config = dict(
    activation='swiglu',
    norm='rmsnorm',
    parallel_block=False,
    init_std_up=0.0177,
    schedule='wsd',
)
Below are experts of layer 7 (counted from 0) of a mixture-of-experts language model. Rows are named router (the router's row for the expert) and show model dimensions 320-383. Each number is 128 + 32 x the weight over its row's rms, rounded and kept within 0 to 255. Numbers have three digits each.
After each expert's rows: "mostly gets" lists some tokens that are sent to it at least half of the time; "raises" lists some tokens whose logits its average output raises strongly, later layers aside. This comes from a sample of Wikipedia text that the model never trained on.

# expert 10
router:129080140160109097133119137091094184162136113138092128174133129117173135067149076158118148153171166221068129070103103146135138145128092135100159106104143097091077144178139139165111115091065126
mostly gets: "In", " during", " In", "On", " On", " between"
raises: " the", " ", " a", " his", " this", " an"

# expert 1
router:181137153076133172180188104130130152144119115195167137169145144081171075147148088102158153159129084205089161144085089101110086113148113152128119127112207095112172104146170119138120122184138148
mostly gets: " game", " song", " role", " series", " book", " story"
raises: ",", " of", " in", " and", " to", "."

# expert 15
router:203094142164035106211099136159142132062128165108111115116098154121109077128096193088123105112121098176093114180126176099171101094118111106121100156111109135112098190134084148084127098108117156
mostly gets: "idae", " available", " electric", " appeared", " Racing", " Airport"
raises: " by", " of", ",", " at", " in", "."

# expert 0
router:164102100135074139183139129207136110120103074095132111129183147135162118108119104175195134133140093139135161070066080170170120134099130135184104089089115141064103167193092141131148103142090164
mostly gets: " York", "iper", "bury", " Angeles", "ampton", "berg"
raises: ",", " and", ";", "ur"

# expert 13
router:132168101071145090162220118177072064155125071125138087179134160143155127125140125191193173161128142145090100090068118141132210116069194118161127045072121158157134114146154146159138096166115156
mostly gets: " Charles", " William", " Washington", " while", " Minister", " Richard"
raises: " and", ",", " of"

# expert 2
router:163104119171117129176116154104092130232172145099162100095094120124101101136119138145090131149117186091079073106154158095139172122091097180106115071098129117162077182140125152137178115100163152
mostly gets: " not", " always", " work", " role", " job", " considered"
raises: " in", ",", " on"

# expert 11
router:077131150087115115137190101142133108163182131163155110131165104139108060131147114066104135196120119094100099153131122132160083116098216098166117081126105095115105086159102148131104100100147106
mostly gets: "%", "====", " Sch", "American", "==", " Chinese"
raises: "ic", "ance", "ary"

# expert 9
router:159149095144104133197139157170074089156129136141180134130130183107094101154152155152135166118134062093119125124102142090109105119121104171152106102091166125151154150179133129135151109199159164
mostly gets: " After", " under", " through", " during", "After", " along"
raises: ".", ",", " and", " of", " in"

# expert 14
router:137141088190105153153123094212095103188137097150175099133172119077134085106113137116056150130137169135135134151106117094113125132122115212127116128098139129083145147107106094129173093163152089
mostly gets: " However", " rep", " ag", " appeared", " Although", " available"
raises: "0", "1", "2", ",", ".", "3"

# expert 12
router:086138159127122175120131102082129207123058127130143166185156089105090146119188074168086160144155102133085130066141098149083063153136134163152169157129191060149125104149173149141172151134149154
mostly gets: " which", " that", " where", " when", " However", " while"
raises: ",", " the", " in", " a", " he", " "

# expert 4
router:163097151118109089240081101165113125128182100170118171142123156171110130114060146077137129115142107147088139153146119095167131120156121098119113087092120110120086132125091113150102111079149193
mostly gets: "===\n\n", " Apps", " metres", "%)", " Votes", " ===\n\n"
raises: "1", "2", "8", "7", "9", "0"